config.toml
n_layer = 8
d_model = 192
n_experts = 64
experts_per_token = 8
d_expert = 64
d_shared_expert = 0
activation = "cubed_relu"
moe_layers = [1, 3, 5, 7]
router_score = "sigmoid"
normalize_top_k = true
routed_scale = 2.5
balance_loss = 0.019
balance_bias = false
init_std_router = 0.0105
lr_router = 0.00144
vocab_size = 11771
norm = "rmsnorm"
norm_eps = 1e-05
tie_embeddings = "early"
optimizer = "soap_variant"
lr = 0.00947
grad_clip = 0.5
batch_tokens = 65536
seq_len = 2048
train_tokens = 293600000
steps = 4480
dataset = "wikipedia_en"
Below are experts of layer 5 (counted from 0) of a mixture-of-experts language model. Rows are named router (the router's row for the expert), up (a neuron's input weights, with its number), down (a neuron's output weights, with its number) and show model dimensions 0-191. Each number is 500 + 50 x the weight over its row's rms, rounded and kept within 0 to 999. Numbers have three digits each.
Before each expert's rows: a language model's description of what the expert responds to; "comes after" lists some tokens at least twice as common just before its tokens as in all text. This comes from a sample of Wikipedia text that the model never trained on. Tokens count by the router's weight.

# expert 23
Description: Numerals and years. Digit chunks in dates, years, tables and measurements, especially 19 or 20 year prefixes after a space or parenthesis, like 19-56, 18-52.
comes after: " ", " (", "–", "|", "1", "10"
router:570504547452427445484542545407580545525564489455502497514562534498436512516529581616386457517441438466541457518540587489491379454551517438676503481467591531444486417517503487520457498492456488487429540511564499529475408452489421498533474494453449500517516549475468497554543559557545469544518512465462565527530460519496534517468487510474507467513374468571518446402489473542439507443535482562470487515548422497565473437485533575488528478480491475466535578605479486575527494483526484534514508524424566561467512516511525540563473642425548431496404490458511550572612573406505571520
up5:406515465438533440477499451535525481481496430420486420534521522528444515548547505513529453605543550505555532537440509502509426425453523579568551466466480559557524507535551456455508414534468494438491422545544461503501462510493522480574559451540514520441469510501467557482453543468518473445502488552576412531481501529562463553562444523542520413532543434545618497516558538409532429514422523508579488526486422488552591427464393510564432428518521562540522511514372477533491440498410527510468490460411604564493574481543514499545510407387491600534499602436396491546498429517515456443
down5:520451464536422539349510483536504555537497462551573527530455501513531501476623477530459529481436554478489474613595489465452472460481459580502536540637532536481484477542514501475519549520500512519582533451456523553500499466545510351464509541564516597466565482445490491450577520526478486538411488520532556558540520501417464566567507561509446515505458548445460542440399469471454510440558519427470466313511518517540420487548482464467480470442518554482510508562433556493510490558550538521563438519447435545516506498547511392541462563545367539503590553432543493499436484531502536558

# expert 2
Description: Table numbers and separators. Digits, years, pipes, spaces, dashes and percent signs inside Wikipedia tables and statistics, e.g. 20'15', 1.'89', en dashes in score rows.
comes after: " |", "20", " ", "0", "19", "1"
router:518477582495495490481544520461538562439608535515475479427520560443513459568582568494456528470492483518585454541460454500443540531533505417610495417449494503470429514566527499521450461472460498559438477508559528544461477519460464571518412506448458535490449622556459512571382547457460442471464458459485570425527441574470452463417535469552443553458450505567498430456455447507366486488516599553461552447454433481472529513530535513536530512437615474372466534553526530547573500516524480545489429418440516428461494513541475475548543534481571510576488428529435488560537413455513567590
up1:436514436458489421510570504448481559499511531501498457369423475593505466612539396468533445526514503553552503558506464464437558531459488450546460380459460464503498524513492531514470388470559561543512464482450461425570543468392580502502482480567516459499419491504562502478558569457627432437460499482478470460537469557464550585488414453494518487622532507471408563569485520501525450499486519508486410482553393491593477409505541534410553463494571485538429513449584460589514426437442458494544477435463497432508467469474457439538455514468513477464528416473541507502559492589497484470
down1:472540577459480449549500489519522559528559539541468459526502520563564478518534467478522544458443429403542516540458585498466534523409611522501561517549477551457581557546508576491571516488461527540528483531527375488555533538459498495472558531655459455539521539593506477591454527476533466420432538525522488473536409520516557470544557465495553539478497454443577540498483514467468522570512505496506495456427463422551502499414489607506480492548563592558440485507526429426461512521600503487360459505468499461523487458395482481567556496473554393589602542490546479566463523577547536611

# expert 30
Description: Adjectives, word starts. Adjectives after articles (high, new, local, small, several) and first pieces of split ordinary words like m-ere, adv-erse, weap-on.
comes after: " a", " the", " and", "'s", " an", " his"
router:462487491466474452443488541546570529479551477555466428430549517499449486480511638530509491560535500508538479433511513489506405597509509512519484495475511628469471463524590436549430512518519465482450579559505520531507560494553431527455441411462408465465511490466489500536446595463524416544419545430433558434446501520538505434455488505428462466502436502514367456488496462607367494463486579507504554463631466513478455431526404472441574417508492409400508559503507550539449455473508509536515537425432469532502528436408574569497478552529536475466455498522435581495517550463471521581
up0:481477408444508549532447388581513458587455487516423544526536563497484528436505434461481516542573403452491460464501483568591463437523528515438455593507511475435445396447501480454500443496491451509499538475534491534602601430589531434525416484558499394491504480452569500383475499464652554428488539502521541643505524522514543531499465534563472561565488483456498528521497432429560468429550523540445585540446494477464480529398550445539456526492494538517503496481476532461466468514529462535562510386462455506569369507516504437464567483484491510481522563441547542476452486572463515441
down0:531462461469527518476477520504482421496442536447539575517518514547606528537455542604541504505433590512527505483521452525506583498612443510467486487521465544466545503427512533476427491510514462462480495488633534460492479511551484476490420469441519508493520487573441579542485529525533523486447576507471441438565605507518505486469633461440455453524530585422423499524493487498379525564562498621443496472579536414473449465499509536543488414453420475526501524494534490477424517518557516479632523459535566432611634546510448539554489582501530584492373532465571485572557480437496504508

# expert 39
Description: Initial capitals in names. Capitalised first pieces of proper names, especially St in Stalker, Stones, Stara Zagora, plus single letters such as B, C, P, and St. periods.
comes after: " ", " St", " R", " de", " C", " W"
router:568502534528386542517543520496556558468520517465474514522493548447452449443558614561450349535510451483516474480540526486530380547533545475571563511486509645529415503549455511593551433481455488487447470524469491493522447460463492519500482429384554463529499532567473557498482567569446505672494442507494615515445502526533469509473511510454502480441423477503433396429453445516465559412507532517486499541526438542447443436475476512403493537527554553489421587608452504555452480511463449492513485482391513531481480473394545467560488506479511508519502466489429595526506472427459503489
up3:493528627510513533508412388520548488509440535531409522525497599514403546460482515632442517475533511523486447449482481403515480465533517572495463398439490431496581540491577424475579436462488530487465496506446516467556486621466538476458527463485482473560463553438531481461460485491536474521512623503459499526406540432514472468457538439444529532597557517503567510532528519467496519574530520476471460623526504453497526470488459378582551499543587554514475584464605514516472538505481431431472506450526625458560449521545497518535468447416471498409530520468481495444460461474450469385
down3:452426482499518488530438406408546504422405514514473468455647562439582498447408560517429553478478549478503388448534522428495533538515508676418629545542461568479537575438610541480408456500464478453546544514544429480459513483443520510550498517540499583471511540544476457435521641511495463501469435483511457539518471516503541577530489456499437562552582473536460502493428470434481491505500448483590474501573522427531435521491409407492483456550457456485449494503511516520530470576492558441494433449527461465464466507474449415524428482528498470503446512495474471463527402518515480511

# expert 9
Description: Personal pronouns and auxiliaries. He, she, his, her, was, had, has and also in biographical prose, often a pronoun subject starting a sentence or clause.
comes after: ".", ",", " he", " He", " and", " that"
router:517456527535480533547484545483533535392525555498487387405578541478406543533469538483478470575475506456521557542466525529488475567480521482494544491464533523489426464612549581519444459434467433548542554524557488485377437468459416534468499475478458494563462508621458530520443485522513445650480453424502448452489490454595500483435560488494559545459459480574493457454545415540439528581450574560490598448477504507574521577437483499456490440471648537475436580517486509511489477506442437509453510461486485518461502521434606567530504626464499540563416461465493509477507498461415513453
up6:534465495496481472492456566554532430520525534477495460456550513402410585476507482535547465460488531438569576535512503488478515513529494496470504512477505458364598586524466470503534538464553480499590594429546512493439488606562454469510516605581433573495451541476499417569498592520518517565462471505496318595420488506548526573584558393460528379562520490488524471521574481388502492537541484549540534490467420501513543453464529481529469502508504422500492457455494553493526481432449386528516496501464537483454388534562450476480582474479510573505509501499487447424556495525561415549
down6:450499491521452484449593622541493515437546526487409466455432460469426530556493449482496491613494478431409473570515464474545483511472630561528463486451519496583485472472473399565533523618476500454471468484449464374424416422486464526521482463448560539450511506497513430481577472469452481467439550433513557538457509479444466437515488433540485480499535500422446443387495476504606465535457429442387443491449516445510456520543449551494529524553497572482519522522532526508530520458587504522478469501544473483447535416567455475439472478522608406565496431490593446563445563499451529412

# expert 45
Description: Table cell separators. Pipe separators and digits inside numeric stats tables, such as time of possession, vote totals, percentages and stat headers like Apps and Votes.
comes after: " ", " |", "0", ".", "1", "2"
router:460464606465468459512485512521524508457566511538505447428497512523457479572523601531476501489468478482525503555495563511488450563508603439646543406459519541484411448544537453465517542460393529543497494473608519663530443531483533515468523473356494579528455589511469590599476513470565483548458422496460474526551478545513515526451536478547487529458384481544464402423448449608418531445472539544506519505487497452484492443480579536488516457491549477470513529610542510556533503441453475533523462501479512517460531488497598533506538520469520474572530426468495555613584543491545557590
up5:495464602465489408500475555595478534471531532497410446484546375585521533412480466561542522529480500465470562506474523429509371453370488464546533494503551551532516410477546438476569474565561458428541478490501467545424423514522473511581567579569485459525544537430565493556454519457539569465494499440536489510541482436505468429502508503525504425489575465465497452446504536591505503421516544632501476478540495478536531470516537521442469486596552506461456433501512530547589437547525596509624495508550576483495498532507598547543603559508513438466459421394556449512551473541483496498
down5:552539439515512555477580510448486411542551463561478542504518497472451484483431570541432362466503481500566535476560575459594534543489472484385520548517475527560542564541438553488441470554502583603494537520495469462501456505417432450482495541463520574477500499513511442452522570400515481559545485611508527600528565468477570501443491511494497429508544440498518490442434448568447420448550454450477551584522540459516414485529486430553560577498426461517453525546507540597434521626500514455523405418500488526506471550444450521566467548506503392539464492519582641533485498481523538459

# expert 40
Description: Digits and years. Number tokens in dates, years, scores and table statistics, such as 20 and 19 in years, scores like 6–4.
comes after: " ", "20", "19", "–", ".", "18"
router:594474559401477440529484616431578564442514517467490464448547583488503458546505584522440439539573543483477540531543567459497471539601561477599574443474575523457461368547529460515431501483484522461458540429574540508467493382421416503533501504552465512541456505514512499525515584539458428596523502541500496508539420544515512443444546533534511489489442475513488453429496490562355437421472541543508457443527441464543512461465482523404533472556553478491575583591517549547569447513459519444521561533466529525492493526394516503530554595444440421499460482506442491548548503409476488516
up6:428438513512573401571482471542550514551558542524538539480564499505523471582553493441544493470563488481507491452584466516500445433555410511501495500576466469504487539407421577477496618432565632485584493495493560456456487555473476508495521446442452546519486518366476451573503463514545462557530506564479520456542506560465485516468527550490381505517530619426478488567520584516410444499607469498483544542453495433507492504435515545401452445538497453521403619562513412479530484594551444416514574458525424499595558512495484494472492497487545456544508560530470567470525508559555464540
down6:488529476380546529470468509566461403400588565487522505604494422525524475448454469400477513514517567458558482473487540496615594557496486500525442433428471461514498523451475491534457435502495516496491413473553474469483450574467477584446546626522579466506577566444481595517451447545549554509596601489455574465448541522511525513481495426510510467498506473489473521491451528485518455439456520579446537575498580464405525493546515473582545495513481512494488447401494548452424542417494471598486549519536464449500421563510537504485499439426405503511593462441463532587458451468391469555

# expert 0
Description: Determiners in titles. Articles and possessives (the, a, 's, his, their) opening noun phrases, strongest inside quoted song or film titles and tables.
comes after: " of", " in", " for", " with", " a", " on"
router:558486540470443497493592471498521575429530565515521470454551542496342495506494565608493493616483496500506580529509536490464479540488541444500455493492477502458444490573508497525427532449516453499480621564580522522456537468563542441499421463495470453524498447608482474449442597417539522579508480449470504502426499517518488470449543527474440522472397518578458460440561466477409548496456595567500583429533407497474498495461505465451489496449597449364418530516515505494513479399510407535501407514389473486457507476368522532525463550475523480443432481516481542545450543522488563569
up6:488462501498469477495445523515532534523452429475428456489509470584555586411461456410547496459525475494501557493427579565465488449515443531526495572477455484446444472450463479465447524445574635410534554624527400539544520552495445437534597523395574534577484498568488502457513472431494425579490540454485470477505511480474398569480500484473433498462494432491488470418469448498497420477561453481527488419473492526464505439489476524557464524405508486461655611520505378518499552494552548634521473512491464475573509458413475473496448531504501466536518551547550559426447528564525559530
down6:478420447515480506493525439489503475523529406531503521586464471519475566489475480488477560475580465597500479516439414514573515448474476497382512551498531480520501518408442494501477518559542549515453545516485537521455410564500474540466505560519539550449530454534432507488529531438517550474483407532526592471559502455543464610516590619538597507437555552438512512481542572533479524578513543430383471407377467541561445515534494589498491482409378469578493511467484522420544439498460513523469550449552487526492554502573599537466476576513478546471581499477390519537459479502378592503

# expert 18
Description: Years and digits. Digit pieces of years and numbers after 19 or 20, as in 20-03, 19-80s, and the space before a year.
comes after: " ", "19", "20", "18", "–", " ("
router:577460501411418454498495528434592635483519541491407452545543569451456449503540565560429498525475512496540455554506565400501481529569516482538522527457535524437480386517506443525377520469510450457454504424587531506480505361520412518573462475492480534483476537524467527533518477549469448657530524459488481517494361559508551468468515494511476490532491487588514485455481551609396426482512568506509485448519418504577516510463557533434566543519523459468566605540516551502513514526456536487498528530437575544525503531439585511521493564468536470516422466499445465626535480449497540560
up3:540411461465473504518520536509497496491412529420503510480430426487497504544479545624493488482520457541491557470522508503329551510551527448443447380494541510568452493371528471448436474480506490550601518508437547436414490356538521442500449593524516558493553422458447584515532444533437409432434559507440472620555559515487443423579486556469477524482519536497481561514480549478539530511444546469503448563474407535553460576447520490555503533499430523516463422478529481484429552490452492506510484500473406479460566513457478534575489549530622450546502546483491514497483574499468569573
down3:477453544495439495559489487543466464476468490501566528528447556520581548483468621394440588520515535440475561552458494524477520496454447488662540481549505480531529489453404436588472581513531436561561511475475508514569474478493539538556446472549578518434536461510602465472550405527519530445543470528501483416460417451508495438521495476462456515512504567564432441480489525504515475482547521429498495546514552467470665596421508473430521603498478512584468477438547485571562512486513496571526556474530497524530358621536512499498471470482400463524517490549519561420530544573424559477

# expert 60
Description: Articles in running prose. The, a, his, this in flowing narrative sentences, often after of or in, as in was the most significant, the other hand.
comes after: " of", " the", ".", " in", " to", " as"
router:538535511503501544452531523445514548404516558497493472455521583492399515484437580510511454602501496502499529547500525502467448494533564479537551443459432628438482443569500455584504464534515454541492609489547601502456559455546430474447436430533445420480456484576529502532476570479481485573458525377429551485429493568567489452503532467487484512565414503588493469430497429551414541533439558545473633496518432529488504453527501465496557497492529394396468477492536523468507466412492426474482475492449453496408562491384581505440427514479557500490422410520464510481479542426491566553
up6:580601424450470465488523539461488485492515473463521504394513487562494486512451545439508526540587533497549442442475499494530550511465437505432514485568464540463514508500582536469468470434551518486450516465523448430483527503483497484503576530438459471500522571515601537560489651453513480440461463485420477576550547607485486457534588477582508571499474449537489446395403393546574485495463465583476491451613421477572456436513603572462448469569504454537565407596581506510601521466499512497554582516576451437427539407570477490493451472479473486480492494439465508416488470461520556523
down6:508518606491559435495454505560543460437497421425420382499512561511480471547469488552557531439483478526512459490402549568417481514478454534402488556535502521503533459498509465461426470511479489526468535480451492539549535520439455544516592494452509557505472477562496494473538492463511522354462626455585475473560421493447559476478473487490525481453519439466517574456430516526576443463488451494575507575542417450474546605464527536611544541502511558494475475497526482607496468489429594474487580523518594500489647480488519542470514478488550614509483520508408555627534575505570549440